{
  "n_layer": 12,
  "d_model": 128,
  "n_experts": 48,
  "experts_per_token": 4,
  "d_expert": 64,
  "d_shared_expert": 0,
  "activation": "swiglu",
  "moe_layers": [0, 1, 2, 3, 4, 5, 6, 7, 8, 9, 10, 11],
  "router_score": "softmax",
  "normalize_top_k": true,
  "routed_scale": 2.0,
  "balance_loss": 0.00219,
  "balance_bias": false,
  "init_std_router": 0.0332,
  "lr_router": 0.00196,
  "n_head": 2,
  "n_kv_head": 2,
  "head_dim": 64,
  "vocab_size": 1024,
  "norm": "rmsnorm",
  "norm_place": "pre",
  "norm_eps": 1e-05,
  "positions": "rope",
  "rope_base": 38000.0,
  "rope_fraction": 0.75,
  "qk_norm": false,
  "attn_scale": 0.125,
  "tie_embeddings": true,
  "parallel_block": false,
  "init": "normal",
  "init_std_qkv": 0.0309,
  "init_std_o": 0.00632,
  "init_std_up": 0.0309,
  "init_std_down": 0.004,
  "optimizer": "adamw",
  "lr": 0.00266,
  "beta1": 0.9,
  "beta2": 0.99,
  "weight_decay": 0.038,
  "lr_head": 0.0153,
  "grad_clip": 2.0,
  "warmup_steps": 471,
  "schedule": "wsd",
  "decay_fraction": 0.503,
  "decay_shape": "linear",
  "final_lr_fraction": 0.0,
  "batch_tokens": 131072,
  "seq_len": 512,
  "doc_mask": false,
  "train_tokens": 575800000,
  "steps": 4394,
  "dataset": "wikipedia_en"
}
Below are experts of layer 7 (counted from 0) of a mixture-of-experts language model. Rows are named router (the router's row for the expert), gate (a neuron's input weights, with its number), up (a neuron's input weights, with its number) and show model dimensions 0-127. Each number is 500 + 50 x the weight over its row's rms, rounded and kept within 0 to 999. Numbers have three digits each.
Before each expert's rows: a language model's description of what the expert responds to. This comes from a sample of Wikipedia text that the model never trained on.

# expert 23
What it handles: Word-initial stem pieces
router:479555483521495498529486531443458512527575553460521462441521543507472492444468547493557590545505540513534386530494458510419423511387492433573479456504407477455453514510511494565458410497584525488495494464544570456507570468618519463480568584510451423447556525471485555462459567529572518435470541589504527519472559577553401508455496407508400419605499477456480472447539582430441490502477
gate0:500505502532442570462468406512571488456519491506463549541605457548546515512566651499450427534368558501471442497449524468556473543507416556505419514565585568501478418562519512424518507471458457502495544458445510493474517454495411559556428537456452489538486535442547473463421506465506470506435462557568507438497516521565476410415538439468501501441438465507470410436541510437458553498394
up0:510515555513435558486581498467516470422492467518597449490467400506511542479561557495468580577477469620632514505530517502603506498529459461446581426428391482522527561471463490443435588508622511436466440521473533497492460432541452506488519461493490481568545503577483501522530454383400449476535434567621523496530468469527494534485450470478527516515590520506494532532565494534581501522462
gate1:523515451534524423467399507547530619460411551419469585456531425558579515513450555426585505442463498522623504541474520564484474495478496439452469534575485537492426467567495473475478503565485556531587470489494457402425455530512487495464528499503453468455500421554476561499481527507510442500460548378436566501471520499458467488453457521454569508388534509589512364506552552494514499424543
up1:582559531544488508528532570520457453561592404444448545525517493527399576469440453575477481526526457389506394503407512457553458498439436566523577507523491443453488556492531513522502570544524565581517378563565412507497493578465467514475423451483484473534658553530529495488478424547566504556485487442576477550494479493446463508453506565449526441419507521497490459499474495510515426548491
gate2:470490496503535408520476444550579587571487490484587479443497457470559491512446588533503550453454441552470500508445564550534467522399468521463473478544482556471576511434465595545427456500462495517489492450486526548554593616458471509521560514483558520555499380532526443506471432509576616517471461437455450449565583460553456368469462480552521487412601552515526514437513483477469459451491
up2:543462498519526374526552468557490446488534483523556557506485479557556483520476479474495467465591564479495502489440515422498477559453481483496482630473460496381506522496351459529500462492598487513544551517594516457552522482576491481580530496428575502489577506504597422506614523560564587476413504426523505467510496507535455485499433437547533482518468584466480441513474524439428637526507
gate3:460507462470470469551388449529525529512474522429446378573395490565451553520484488455514522438485419455569520539478500450522523498511433461401458494477442505532469435543382526476455483479539375481464523529388523364397574519493485566478560540430459464453543495458500467543496423598495468508464446501446545538540535478594543559550434461497494522555499554490505490448560543480492470426488
up3:483483445581454578517516538569452503544458453593516563491451539532520492567528431450511440567436526440496542536419518489445442517549599458515565470348473503494530489458516437516591473506475504520490512561624633461506459451549472474559479522405495515416530493514523491493598604486464486447431428464500423386515500461473434458472492444555505452572542522437491464490478472541524549523509
gate4:495562499486560537452526458472446559470519505473490480498576472486578465441385408506498457404525474538451462421537440533540500584496381493467495489529521455473504453534513493545501519469377542572470602523447494503510467486487551481511457537503505531482462402524421407499557488456532452540521420423444456481497463583603533438443565415451467519468425410479504559520527509592386484445441
up4:515477457531552483488481539511515566524501574496527526538504482525511514556530519548486575452490404504452500585503494408551471548525433561473608513436491589554567468573488488389512480571524502501481575492400559490495475407450506471419511517417511452460557459525457493555535493520414486517458461538493414377532444423591498486429470585430414559517424425548481468489557530420412491536453
gate5:556469574523557489566475479449460453442399540481567536472531467469433440523481540441502446614402554468441468501509502469458570463538502503510504493396510428466470461476552450433562605510415541488559562481562607517545495462462502490620535506556468526498479462605588446458505460500576626481538499497486536520523517542500432514456532536459477505554405448573456494547497457499445474424417
up5:446474457531486465623455501515539427465477516485505448493536572452571566535507577428500414506459491382554401593435555466508488518510457572464568583541576418538443530384516457503523468547462468450515462481461453514522570435510562426501440468596535536528574562367534495483493466524480514495567560523474482586502477506482481538440504522541482435500511496471533512479450524448460534581381
gate6:611508468443552455488551559501547553492426379499505451478568400508560495524490462504473520441481589465515420519438464505381492567471536492526549489598543462522466456426414498471539510607487542597542507480534585529484539482488557381450401528556525489533550482496505504505553435526550507536441565535512506562531455505536476496448444608525575545534575518510506528522505526609536531425446
up6:518444445536485454461495485543477592505514513447511530525473547503406509485485457472388422494446489515499493502490519433501538520462407609501527568511553424354497564460544500498369424480436511468365545507501455428571446494494545469479583512348468545563476528525496463475547483493554495469495506516469458433489477439525510495544622445498525527454477529550550442546474447402437484440488
gate7:601513494399417460429449587474387561442507498482443510495405520489517550475457406473455478474543531478459476546455489492469560478484503502432537486425461528501488590591490518521457585496496507505468514480601500450430423608449496540566435532509469492562524449548510591492564423514594534509462483400464529492521450475473560540440542582559436436507614525504489431505538490494562527516425
up7:534495514547540463543440531501439345591538510474490521455436499461483521453511414574504415478441497500545523423585452548432510546448540471486498467476514534467493505419500468502480531427464529576548502512461402488531572444473576502572403505472436434492475551474520450454532549514441540563549567455564372615453460480466464491577544453481495539525467510415494495390487468564505570496583
gate8:552568511492607558437493397484485541433557505466494510508598570538509537480485546553511450508500476493515561499568516597531426477472557446464508429546450445552513512566493486503383446531430489442418466563429519450524460522420460433492508485395463543530432521548428599439489487516447426507498531499537612423479568495505580472465453472491496474433478349476478533511490464490525548586525
up8:548392342575557480474434546411508407534522468470451490433500404475491584601467607526533498496498563532503536514543559437489478434484507405548546394483541508513447447490508528487493538561488566449449523480501495514475456520518500481525535486543487431515524606557436574532449619479538490489532474598532546462502547518471449498444499527483506622511491442516525483453542490529418522600523
gate9:478507546554507472443513448576508591522497450514457535466472347487443576579499413515520425400486570480506528569467485499516530435539444617502375520424536521474457438496454533534458512494528489512493493497502502542447439508577447536492469355454546497542482542437492444496476497438571481476471526510415447448577507404565565469457477504553509561496522514418556506472504531508481581625499
up9:539463424508609471525529501473491563520585413474538490498460458536527545469432584537477562451539453458464553458578501452568469496533452534464498550638582533512476508497495543443464552523487416577463548429479367521497435430494614473536582410492435518493485511598522430475525495545530517546491587437451480398526506503477513479506491504493430498445475560466491533527548434591399504481457
gate10:431563503439454510428593456499523546445393466520442540537605431504573543554542427540491541457448446483478499481473513473485431487512513556591464484456551479521541528471491470546495462520450474558461540475477440516469516485552471505574477548405505384485582568465546443416467468419430480488385446499393487431549516448573558546482495533424569477515524430502533483584513545561583440461550
up10:431467490576501449452451513508463490523576432442492461490393487488563489508435543491560451533520524435468563474548512507416534442580508440429559514502453554528463464498506531424492492525528405523523616508508523516511486469561416480500508359481561443427466493534548528520565439470581421552488522491565494462562470525469493534448416432625432590598515516444534499450492455419497561444569
gate11:465479649556481493457444442495478582482527447510504504504589546514451515531496423460476410433619420478470537455484470468493516581463464493531377460472570517499463530490447551529533520533542525468510478507562476408489505489576483514463385531475527517547523516539511543463591496551486479434467603405457483540416569559552556503511617491467491437510508482587491408530477507463548594575542
up11:475486505470501445535480601492508437489412444516408448509445450421575367487478476499443499498449560508417514543478519488520462528474495557478455481630576504434543535483461469448580498436504451484566490539562440504435540500553438465484523507493506454605511494521543424425477503451538390557468458438491500534460549589538516461494633484523426625538477498545472543460432483452573502499432
gate12:475483567515585443474530432517507589437490494481484464530574535569453489512520535469563459468573485506546507498589464513404506539502407537567545502418481517490540553598544502456488515461501467413524527521471488438506458482489494556488597489417560587408473492447445453424612417459599460513397427520411474478536469521494488462484495490480548456580472652522502497529573522542521455569551
up12:523530513478501481525600479436518442542531603483441579494533505505401469549642573473574450486439523529470491493503492469480505499529447568557492565494501462451492579620535519573535531545517527509481531490494572445527564500544469537521469457607534500497505491420542432510562530531496450638478546462587412516431468554408492558524464437530522443483506483623465441504568409505497563547525
gate13:539500496436544485423405494533467529503411467483476426533485516443609540475422501530438532508504438448619501472497452440400559441438542426512446439444482542578465531477467569446502468545537476447539519507481555391444511543555527476455501525511531558438459500499503401506589569515489517421437499567459467400547437495561495372504493562522489516505570573553585460480519512413509540549510
up13:512512606472479451480486412485427539481498460433477417531495594495586532394519373598526562457548468481571534467502549473498596395468509458530460539520464495488460455450473532507522454499513420474500502482560487396454552488521495561433452542461470534452509462502534452507575505499589503491426467562532429388574372538471439484441574488511444458549578523556472486531560510547555518471496
gate14:536477578575451432597415522460450425477599492502473515459567520462549534471511534486590511408480445535510401447462515520491404532496490479441513553544448453602481442526505489502630547441382530566585517528490516487535465523547428531491516530578523487490442500473426488531510497525527577502514540458546486606490463573456451466452499503454524409440481519521504379526536518517568395482441
up14:532395561497460532636570443513509500507632501470422445518447515519479484535563417412443554490462527467443414473565563592485479492489434455484432553497422512542511593448569503509515464446491432555589502553422479571524487519495576523550464586475512555426519576517491445502499498493519488477522536412491522489470443564424481404470544536460439484426477534523419468494537483548540442570470
gate15:412522485465484540602535420500490601541551548520508465476528500553549535503537542536423536469439509562543496491468482457569457597473471494433543584587501415471491471616501512515578563450615548396413550502472362426453399606442492493475519499458482487444520510541530495636532427526421467532489478573535499540460502505484479486519500429450505549499518493483496453489489461458540514535532
up15:496411510437508460475494570475603511432510490525526499487572513463485490445468478555443512439482546443525466425529461631366489536444576544520505416418463512460596591400501475564408456526431481551479456483566436513419516477458482615499464460563481494459489502503513540460538424548453508406495523438544557481420489525507546556495545485471534549461503472584453469539416532549510490529595
gate16:499454490478472412479407430586522526481395414398562522463558504439419485445512561482525456484467598532492538540615423529437522556465420400553431528420422549506483488441533477552456443542470500484544469524440492488453531531597502462393442490584540525493486452586483540512526477491480546434501580473549540571536479577507555461475596549487536492490523485510488524613445502491521470486510
up16:486522536525583441505467420489449429605483494502502503482454488488480472472428490456484464459454457617445521509480535490363627558513436521565374505516440472480544444507504524435489519541538571538488472459498592510490554560511485519458490505586504430533458518616479495453546416591480536571529593484473452533504537497519509486468583546560451458555458579417421507498475415559489427461544
gate17:463513497461503414490395503525487458513446557410564457495490457472388584505470550518500521456491425410529459448369492499500538450510565564546457540527501476551566571567464507607508474565428440559426465490474510450485472536469433551550500508522526490525502488535420614572462397479540566532529582504553424513557516446445481465461576570500527518429528467533573455467504558564538528438565
up17:415517498472531404533482521529376403424514462491634414588356549471465431548526488489465582453446491480484482474456502411457461561435535599496503498516508586518478550508560571466531476516477474511454459541541467506515486528495523411544452469508502464497578516453514544541544483418459547555561506453505400484505468466447426450453493518527490517418486457428428497421476517564527532395468
gate18:472519589479624449439469526479558521515547590657534528518554503476400532485579557502586507434533480502553523491519473466454538568548516470551504498531517460526492548538470564540461575455554481390496584557461461485425519604591520561447564479499501530489468477534415434545567539570530458512494562500422509531442541529439508442531629492443531551488498496487519414549535523488536540565521
up18:439568558569515474557427471568449467480455414522488485518539398484364459506623497405473485537520519493468469483528574480479567429517442472491426468528500528498466512520435566561560543429567457526424521451468476445446548626492468536460556520467523464473427564481517542515617502543567452539508539495496448443464512494456467533522564474445450565528509524569567538543488369473482444507422
gate19:484518523464525463439422453464542476500505418554510556499531495505417606416431466550543520442488581491418471511456482462525467429486496556465468479536523462462463539509368506532478540486481453390452577522576445413557479551479478494514489472512442506546472481580497598426450435514550487538428558518483617604547434524437452558380463451462491508456526411446467433567542456505505536485474
up19:437495472609497445506462505486463439543503580473444565542655583487428543581561428535522467524525520518478526537505475558514453531651400482525476552516526552509474495472532467498555521445434509579494502502457566545507439470442387496492514480451515498504474471496491546489459557574466439515534487472467460489498497562449547513444443515470365511505560504440561506515504449371618411550504
gate20:437443593455455485464562567563513581558564529507461503527454513380551459508576477453482501465518564519435452468400592518497481509492493469542453552491486537482537604479528473518542519496517502549515513550561548553458548560460496484349436451502557553451513456509532541497565528506600506578510559445449528560540548608529486485464571483543510458503631488465526550542479514426579495589412
up20:539508546543510479360472435517556512573507545538535546473507576554477530443494515574515564562444567537488472442513551516489504403505551576444467491404399482520423467604551416482446452469452480483558451461453568517457505546416496500481525436508540484523544418427530512509421480554488507600477508459462441470620510515454501503514459421461500485442485547591450482485466341484544477476525
gate21:550495511537452535474499584474450483510522592479603504592505471514444544569496511534529471489468440527511499498525438496529498526536462424505477520471531453470500430522479452415376462503486445486573580553439535451529414469597498529494574551537467544414574533560468485502426599579524455585485544615428561495476502479488528461530427418466514462493390591512545556482554508440603556522551
up21:412521413440533577582459520548544394477490594471550542439480447492474511485504529521481525504436524485483445556539508495522420507556492553511595435443422532521563562426554530519476509396474457515511475419434454459491540553373494538547449497502487538489471520415476575406413454520438490455563458523491560417553544466519522583524501480494569440472531408459520609534444507447480536428530
gate22:472464563437555413491518507454417478547460496489457487546512467610501566511574443557479517534516425451492551510501561450512458452551447364547476493423460491526467509508506459482481527518463463407513528478478569474409530494456498485594557555487529380418452577507447507626468516420428433456418517520503555394407487495568542574505563463464523495535472498510502518502580485534480504563603
up22:501498568413460539598533503437529544454544496433498543544495463510482487466491496455510479448549438455534466492448409577510562503586514506525417610523458434533562498453474535617552452485455512534536559501438506518446437483421503546619477459549475449529481522521499562531456519396537475527495485502545536390498508577526520470514348575468510481581372528476570451452530547490537457568466
gate23:469547501537491484519475483506544610509578480493481489521508491536582486401391379493540500491519461319530564542556450518423497499496433482508569622490435498469470392600544499506512509499483567476367493554476491535406524490460480486455459485494490491452515430512484502603496518541509414603449457453578506493464506506539527489447470447514436476552392477554493500567512537446514497520489
up23:380484411512580515523502449483525419457476515530508476558462460526487468494478438435418495552562531436488501593600520438512548504555381541536590526447584514420480490492517532578546541484572498434468554549485537481434488473476572581465409487445477463534568499419548483573462520543483481444502526532527507405491375468521484526504452562448499532500444487428532536519512512456444578396415
gate24:485451501483423547494498527527445514511476491515566533480385541466473656512455636511558441454401459460509493463493493431594498499502509508514546463467433547480477506441529448542471464483488480577572522560429497415513603471535406477409489510514509505485594474447498430582510470541426505549401519464520502540521474599446502468415541532512606463524547440524464377490504521478491496545558
up24:559497500581566588464464499513549494464480520494491606491430459449520516442481542528512507425410479369530547455459483574399521615523475495431430457480520446536580458515501440456471502534488459512466530445419599494555529561519481519517473521591424562392605488487438568536519491617521454533439507473550522441483495434427454470499580491480544529511494458442438546542500458433543559475515
gate25:514511421571498417457482518534420531486512514443473552550441449468479484475483590519489581507475480473526479505500424535475462574508516566507453442543532496523455424433456523555608524493434465525491505578400501522454440505578518564466528432482492599404551530562555507546440460453506535477549402435409497506436589549477496418516472517490468585531561453435513631530445520594490543534590
up25:456499496572523546492508432547504550573435533493574518571448432524596551490481565504528494544442420592495447501418601516535558482499580510547521539468424557504504457444549477466479486415481459456532530523399490450484407468532481474520488423428454476518569502622447552515437494474542487527480484528472577527450461544431483399519454489506455385614599422531542479469534523427555476480494
gate26:504521514413515498474437455486525540522427456533464465568587454477526642520475524496499450486448468491511383501448530531538529542536533505478559648508560438552458475575470580457500481509517482626476526464403595524426547444433443477539455520488488417528500454556519555523447482482424508477422467526543418509617547493543455492507493500474461383495536452472510498499596579558530544495452
up26:544537547562472546420438449473593507506560566456532548457488420549449492467441477532572536570517515551550587380551529471472465544548468374444436480571440564418475540550472436521497547533493567481522520586467523507487547449550575479474533533454534478492426601408465483578489556533541375509517470536543559541436513548460501494555484483488601564529430479570552443531455482489490511486518
gate27:499496572490433569516568547560546662455488523564530532489581423429472450519515522452481490413509495507605527491414573424579571505500476420523470452458514505547469505498511508556606498550616492479532519558515514506503546538526404427474461454541462546419462557542444546587444541458494525472523430519556526490485431508510534465537575585562475458543577469456525444550570557448497486555486
up27:562535504519452485456514622523506575439488556540517536515557522481437474531574550465536504414495471481532524464459502510527574476413504503549501421529592356427574487406556473468521384538551451534445551513535605409547470463444471461428532460550523436435552544507444486594489515462556499475561528536563479439576533447562419493547568524579456561459524421510534491521493487507522453463498
gate28:486464502497445508580530470467433467481492496610483555512472453452538568524488519515489484557456437498541519510451518478434509558535568401510427542406549473517482491475507512521569600469571607407557513628492489440453515518631493437439534530497535624491431541494481542561470513603461473540485514481416475552431453526461546459558528438516513509537519522507503470588431490432474560604575
up28:482502493482466494508479471489488553516496514604459506444468478476496530528522482526508454576432387575510517552484417483450458573507547449443446467445403436413541526513497503587507511478508495537459411577456439466483483571596547499482475535482512628552456570489501481495460581554492424514551495480474532513403466481417602460567460481578593505489465564376506512497472483484542583528639
gate29:460507524496480449510412518462539425412556522527569564591540508517629444565476509467576562447456513584562470542555450497442532398488574428549499596580447552484584481461571564498529497442547447500469544546413558487500531556518505504398553401482575465515477426487528526462455534428443519482490491537471515535476506549543471417455486546448507569376503529438507563519495519502523572499501
up29:542525418432531486465529523396593465450408412444542482498521503475488569452389496481429500440398474476498500521461491410526545553499515369571601402661543486511482487464504491487534515461510585508473515468440465458513463514590542531565479557528538453507504440557533517469431471522486477513527407513463500458437494482508518532548544476459547604566472447454506493499558555563539469412493
gate30:515462482480471518424520453492495589554423548515508509588381453582397337518451616491539566455505441483529488495445529549441540523488516554465489526523534478541493605512568538531487507598477451500391501507480538442474495531484488444424491465482479501584448460439546572578491469534541503458473498487412483509483535566395530557393551612562493513469552502484565467468533473510524504491539
up30:465562502461501516526547603569558506503533477479522484501526513402532566412494427449486543522395519441499527450476531432503516499561326492535459479444464476458473480509373520478517535406514423431505459519477530547542495515524551628572529471439575493398528544559485469555537536415459494566498526525566548512567449475446485565526491462469497413622446522539525455515568483496507473554464
gate31:527538553477519484477393446498594492522499569522570584536508528443524494490471510410488505505508474385550503507467572519471463493473532404499629520459497555554505491448425499479446498508501555390494523557542523388618431528484480436525548416453502341527546482617494588533498440558533470531412490531562549524475483478433523531496546524459541466513463440569516407500494531453512498478495
up31:424518443550496514533556485475431499542608460523506517413471525555532389556579477492502586516477542539437524475515467556548439492523505583410406594511468518461505520586542466487464502408484415517485508492446517643477502452437507488456447536502489596525459519439497529545445514465474526505584532496527562472555550437479506459496437460490400532605433568442493588468455426541451529564445
gate32:483509442549513421406510424513464456464481535510430485516543541464420632497465419474472528503493607429474462477409481521504454535545461482579470382573563401529503421453423520529529533526441548479510473641450496509587513473401496443462553473538528407524500486544529551470579444517481530506526516514520506423496474399443481494581469478429484488555530366480511478500493512508536461470509
up32:523513435475555447450540481445488435469471441539485502457591512424441641448483419576552464493557548500452454375399518477430515546507520476540538387498613497573427506440491552489498544537474597491548536526556423508588502455461502501512467509556422390523481477541454465475544522463485592426509552470491474497468476458487523483525512464453490474458525425472473406449430535563506415455521
gate33:449469566466528581590476436503465486500430540576468495599549441512613428499500476533551405569451544577537468497508393526512623487579523511536566468484490439462600463443447550528490572464539414469485511443534483462503461534502547467571397555512400479473531513595491529398448596565486472514506510523489453474413489441494512515504496540479531533546523497463563499472493417451467567457541
up33:368386568484419458562461431532516540458418513581485421541584455488547400486541530485458430445421514529452457406506497518530587498484517489557572514460517539483533511451536531473512566480563432472546533418572472448514433526412475589529453566435446460545496493577425520450526456442541572470474451516552500480454495505563512562453443505449455534466560499474539461442505453427501466469417
gate34:496457513527426469526511541503549447520451417502491486509504519519460625411470517447488561534543435511472469543468495473553566580457462473467599524534496494566483457501435479547482511528489477498536567513552537489438470487488471396487425503491555397542575481409500558431402502495629474617433566467602444512561514526405493480566540520513439484536574429563584463504529533454567523587526
up34:525532483502553478469526437473459472471618513425568445472480532485564453533477486571448514537405389507503470473570425530411496464527556459602521453407493498470517454529495495523458546529502525481516419529422495501527491567544492600553577494507530558522469504543467564483548416458483491489624401495439577438522567389497471482486422560418535471524472514558524613508561520565525427461457
gate35:487511486421384404516494516497502548437495444532481433530433471451462518473483575454485501463572519436485473421453435500491485485567560436475555467588467532522508357474487476472528523485548478531591496507491519493568497515549571448477422480514487425500653416509610524630443472530612465539466523438449486554565509507523503526550435490514462527519457515459626484503497493589505521550475
up35:567530491488543607510548546540460495592511548458520587529466513501556456469491494497470494473398467483555516543526507559542557488425414577505723545474458452497511441583552516453486529564523442530487498493419449497468439529470560430504474502522512526405564521589429539470444541465457547485460517504549493463530551583480488523469432583521458456493530534443433522500593527547545564465419
gate36:510481515542505456508385538438452526426589516481475460535530511410485472533541595485502485508486613431526484447514517548478579517474626540510504435444513456612532532484547535491519480501508521446525497532487397489533490530467543450501396490522430461475532389565472490473481469538532601522457578534502518547513541530511452461472531613382418528473416562404421565511541469449448423518478
up36:544508539657500414515416526462533645538509540545547463575459534494482575529612574537522518533408479530526600540445404509532553538510552541497510506477489504490486489520462524503483462439533427463447473517406470473532559573481480580492456461449407566518532454524575546526509451501497570476534591587516448524515512528505459529420533516390438494550494472431453469541543511460470585542464
gate37:488513577445412590517418525490565557542467457493387462485504497430589456528472419359462459488422535437452506420503497522419501616448575509572545545583503494528519543536504529584578585531495505485577553539458521461530462554501434444481465488563504512511432478582482464430489454547494498495492554392473487537424469521472489459420552445483537443477473507468475413521477555509540429474464
up37:523534509436464531536500522395444491464505546448462469498533472469434590534533428544484398546570417475551491492466530541509369528437527477485538504498502574598588492479451545569444488518488557574509486544509441500505466524516480515561356531433488592511533533536418541457504509487416387431481564444539497477380445505507540556449498514463529468606470540528525443476437447552517529586462
gate38:457506560481525522499498433520562540567537516452525605465559509533451452547528439492515512517543493515467477573560464514453478496550437591498506569407493554553433578482520425579506533495514483549489488431432519523482493568456471513470432456399562418508458491354558536427463476521506523459403553542410549486422492511414558510465430558439482488538473328504537461498468464449539442519468
up38:568565452563459591516568575555550474437440605545468463483448508527529513519502586440539401506413589438603521499425553574557566581468566465444553521497504525566499547515585470506456502550430526509462440477491526466472498463549614516511464529528493541451556478526473460482460611511554467552518472533469538468511466474469516511561547567432438454500502442447515532518480543542472346461545
gate39:554534495382515439598542474595537575394443446537510560490478494466536440469537497526547517506487564470594447528389477510476484480456555441530474522486556459483521439545575475442518505525487566532564524600482506467601476439553413460489444462432537545476595450520479464441497564485545484513460493540565484515521469580540480452591536595434518485438602465562419449512455526407466507511525
up39:562575536587549633493478497547535521523479570530496556532506428462480467509507571447508495575386573433456502401542505463458575452571531513562618463557573426444491493497550465523462539544506380423459475464469549478456502514429594482504624532445482442403475503475458516420543468494476529468509487548456464495489494428526479525486561543442476479581542611498460513496529515465529559490534
gate40:497460469482380547544548515464479560511612483424567533474568529524535515557500510477413483529562443454556497558503478434448503642550456505486425508489495454485433507466508529633517564526511463561463543555435492516502473523561387518533423508458559578434500537470506555596517544473523483431504598483412548485457456512485491433525543522383524579558458450544558479545522540509507429568522
up40:485506486563467618550564524523482468443486578519548540574528546487540514517469448545427518398487478469562498595525485408461540543528487470580447538576451430471535559497546491522497450510521439498536607591456617438514538472571427477549458485562580496391515550484525508566576511472504485431520532553423510537508439508448430510467490440469531621588503475451546478483502554528461499508388
gate41:445525486481478451468509451460494584477580539545489488601496550545471505541501530508550587452495479617498532477444458480477466394550584440495533406422491440597543490515506454535453587438457464451477591446513424528404405563531500516549537487504492493480483549515484538488569501485571524452446453525492550537500505511435560459470481543462414448667467546459511557546489437410597493518492
up41:556511467560451495398453532531496466481514476473402449459462519555470481575568586466543470447477466532628489458500432457449503597440511396509452537529449513539498479511458482516478466483557522565553504535504533486511548540598507526504471552511586612453498448533478519559503526620468564452491656534550513479427522555451495460602515494489530426537556469474535543590465503574570562450546
gate42:498495579532476518465319386496480579538482564455349580507445458502477475518445473439520439521547437446514555610485422464536499525511412486488472470464472436495492490515477494502496583537465518482506493511497555600453536567547437521476504481548515467473523398586523556582438522528454572532477466454422579499472504581591483457555509545452568481514514510540501425511547501492508516600519
up42:507553484506398566486449424516537457452499491522448458523560498521580526468529481442487518568474565451482487569482528371470423550591427510462534516501550474442488436492567458450554500441471549578526503494530520544559482515617469477444495514565437421469529485516511556515347450553463384564441559443463536582475478436563510555420434484455513417511530484403557476513567526530482488461499
gate43:489515530418527437533450475628582563508514435588514435544609504459510565424513440440471545480485503435569503532526527464438618405556501455569570400552563544502513543502388481563447481537474479403455482398491446447466509522444484499502506503383512458502471468482419465451528457500592524464448520574407499436541528509454452494453486559511520530533488534515527485490515558479453473505426
up43:474521464455549518493437537569509597550452540520499457595489590514497600484468505430451512474536438468540527485496456465510493487519458389450520611525468493528409442493492541524448419496487515514457640502460419497466590437475566568454557558484542539550459465513384487469513543522534469402512502448537542493492453523535537473500405513439487398557410543492553488586613566484464496514455
gate44:522512544543462508485356578465621523548486446407582569479518425492477437532526570461479481444463486443476444534526544527468545459460496558481428509437501604528418494448531548616520533560550407538483493484462554514529555554509341464515463463460495493540491533512569565527496471450571549385479468498484507544511455571620508490507606523481463525413491440494503493508487524481481514505464
up44:464511451458416477576560485517446474356556451528399442529479505466495449465476451474393550446484551472511576565476500475407563364473482491561557508579541625519485507462475551519478581497536448513532473571526420506442513500536462603473439508528547518517488488535512393429524490484515526483531519555433432513531521460535456539543461509481489452579633566550527529534522498502486466554421
gate45:530450599519530459530541437534538391549495470520583556536390532596504534453519527386530489500492376621595501459461470355558475572487527537462501558573447529485502395486505545509498559521503462534515499492459518410449478523550540538485499554437526562504514469556462501469449432583468535507475521440432438514485451516588535505476569518530501415473525559480545428502585488491456462497475
up45:483512551517408529489489538488515583536485492526450486529535466497448502479451466447500481427617508441472513574494643497390471495581510443471402555525524476467448478534402466498516468461516565652436523496548511522443514510533571491571464465486513563521455452437542520493483487554524415552601506421526505546492497498431547473531429517530416540537473450347540518579474526465457415471527
gate46:574520527480471417434401490422534524542563486364541490549483576466478486477512409510498475495458473564484543465502494394532460595554466552530457576524465438455433494539463545415470476511415552529561534451430481544525446521433498560512445523511533527518575585494416514546490441451464571469502443491558523497446447486537512547563626491405546435468523412565486530519560563541426497479530
up46:468504529492462512511376458463579563541527519440544469506482510566429412491550526524549485543484490595489475488540441542551413535521540542552474543568468326503472591544517552459534460496561555509509560413389534532493490514504369535445527511463492503507422561453453514602502489468485449469519499521569530579438490546568494526542531474409590449464557469554542426537543436493496530465550
gate47:505546505450480467555405529538518647484537559404507584542417480429513467470420444450578522519440463477468517551470475542466538478540433476491556517461525488479441616466591579412514575508471477466486540562437525475594471571437503491443424448497510504510442445521524510521488551562533465516528485550435557627512563434559450568476494492463410523557483525493499526448568449442471443514430
up47:388527483506578433482409561538522541485523539509462476596483503532516402444536509425519562538441524581512508515545527487455592515505473380497553412428458505479425495540539546435568558450495373430529448543430507501554440533499489509488495490433514434486558643527537587560558522592551550483503618573495570514543518451497506550490485555474482486468555523504519470496574492469513517445519
gate48:555495528551479577457478491439512576489532525559563471452544481449468459408494483446455448471569531476482416484461480565453508552443437493482514599554475550502577552499535484538462575552504435531470436525502483452508469595553421620466359519479507602495525480539398537483498485467466546513544631466440461542465500536472547560471586441470559481429584497532520447474483535470577417550548
up48:620556462460491494505418507552603464615571504455522515524457453597572534508448471429493497480441503471581491533566452526420439550486570471469589548490499493573480428550456481478542520515492646524506545529529548537524450509462586535448491481515489525426528531549470450486440483644515453530452426579556464546490512493505469530563505575523539512463449536435567522457516468538479595406491
gate49:494513588456510444506382489443593578461512532474573422543552468525538393366522426436471531508528496464558488479544474498523453527435565514473537495554454446432524502552476403499542536493463464420529430500476524460392463559557504533533454493442526440503487563605385519560550433502440500502500617425446488569494504524493506586496539532492543428506513539616481506524488516434497474516516
up49:526532486511526477458524523492530511555477547473562467462502466443514571370458505550568514472491429503470421552557480514427582439430431450450502552499466505455453505444587456543447519532473517604569450605492548445563485585465506600576467459563561516423452497475452479598427477436547534533464373552541583449525525505556520497567541513521590476452547475491475511565511548552476415513545
gate50:460427601522453445470417429482558517474517528532524462505557534493555499507475477480585609484465494506411533560532466559468553475526517485407423538487457463519493532470558394468434500501419479475525405419404583540496508553437448478501475517619493535465449498534481595467534458565467480532481437524450457477606473547547513536503469529570387467522508529458438467542512360427531476512451
up50:516552513476512522531551435496458491502481560492414537494492541553515501488472454376494453408524468530379485483529472525561408673524502586490473534551523475453538506571482405552467530457447445502529567485459503443601444515444547504492453538577507370465502482480454464474462487520549500581547616454547538474507505550520496549553461536484459432543432598394500508528484501540518506431427
gate51:492538515469532532538407437532527476537549555518578538601499551494559519410523444467452504538487473406540422524491439437483522486522520479574567455528405499421508436466363575554429570519491499485549518548486500501554511449476583489593587513567551469498474479530574484627476552520446507414483428497369527485560488503451435501594466435458551503529505536489522523475583567497524493534473
up51:516427472468399485470525445460477467564479491482525459472516521568530560532511478535477541507639420476593503520444478513508448496570472428453450500450482472481390437449477567472499530640486447518471464499467527454462565513470527590489523513478533545450561426492596441525480632488591435554438506574611474496532496560470473473453459458454543482578461567510523425497540512429530582560534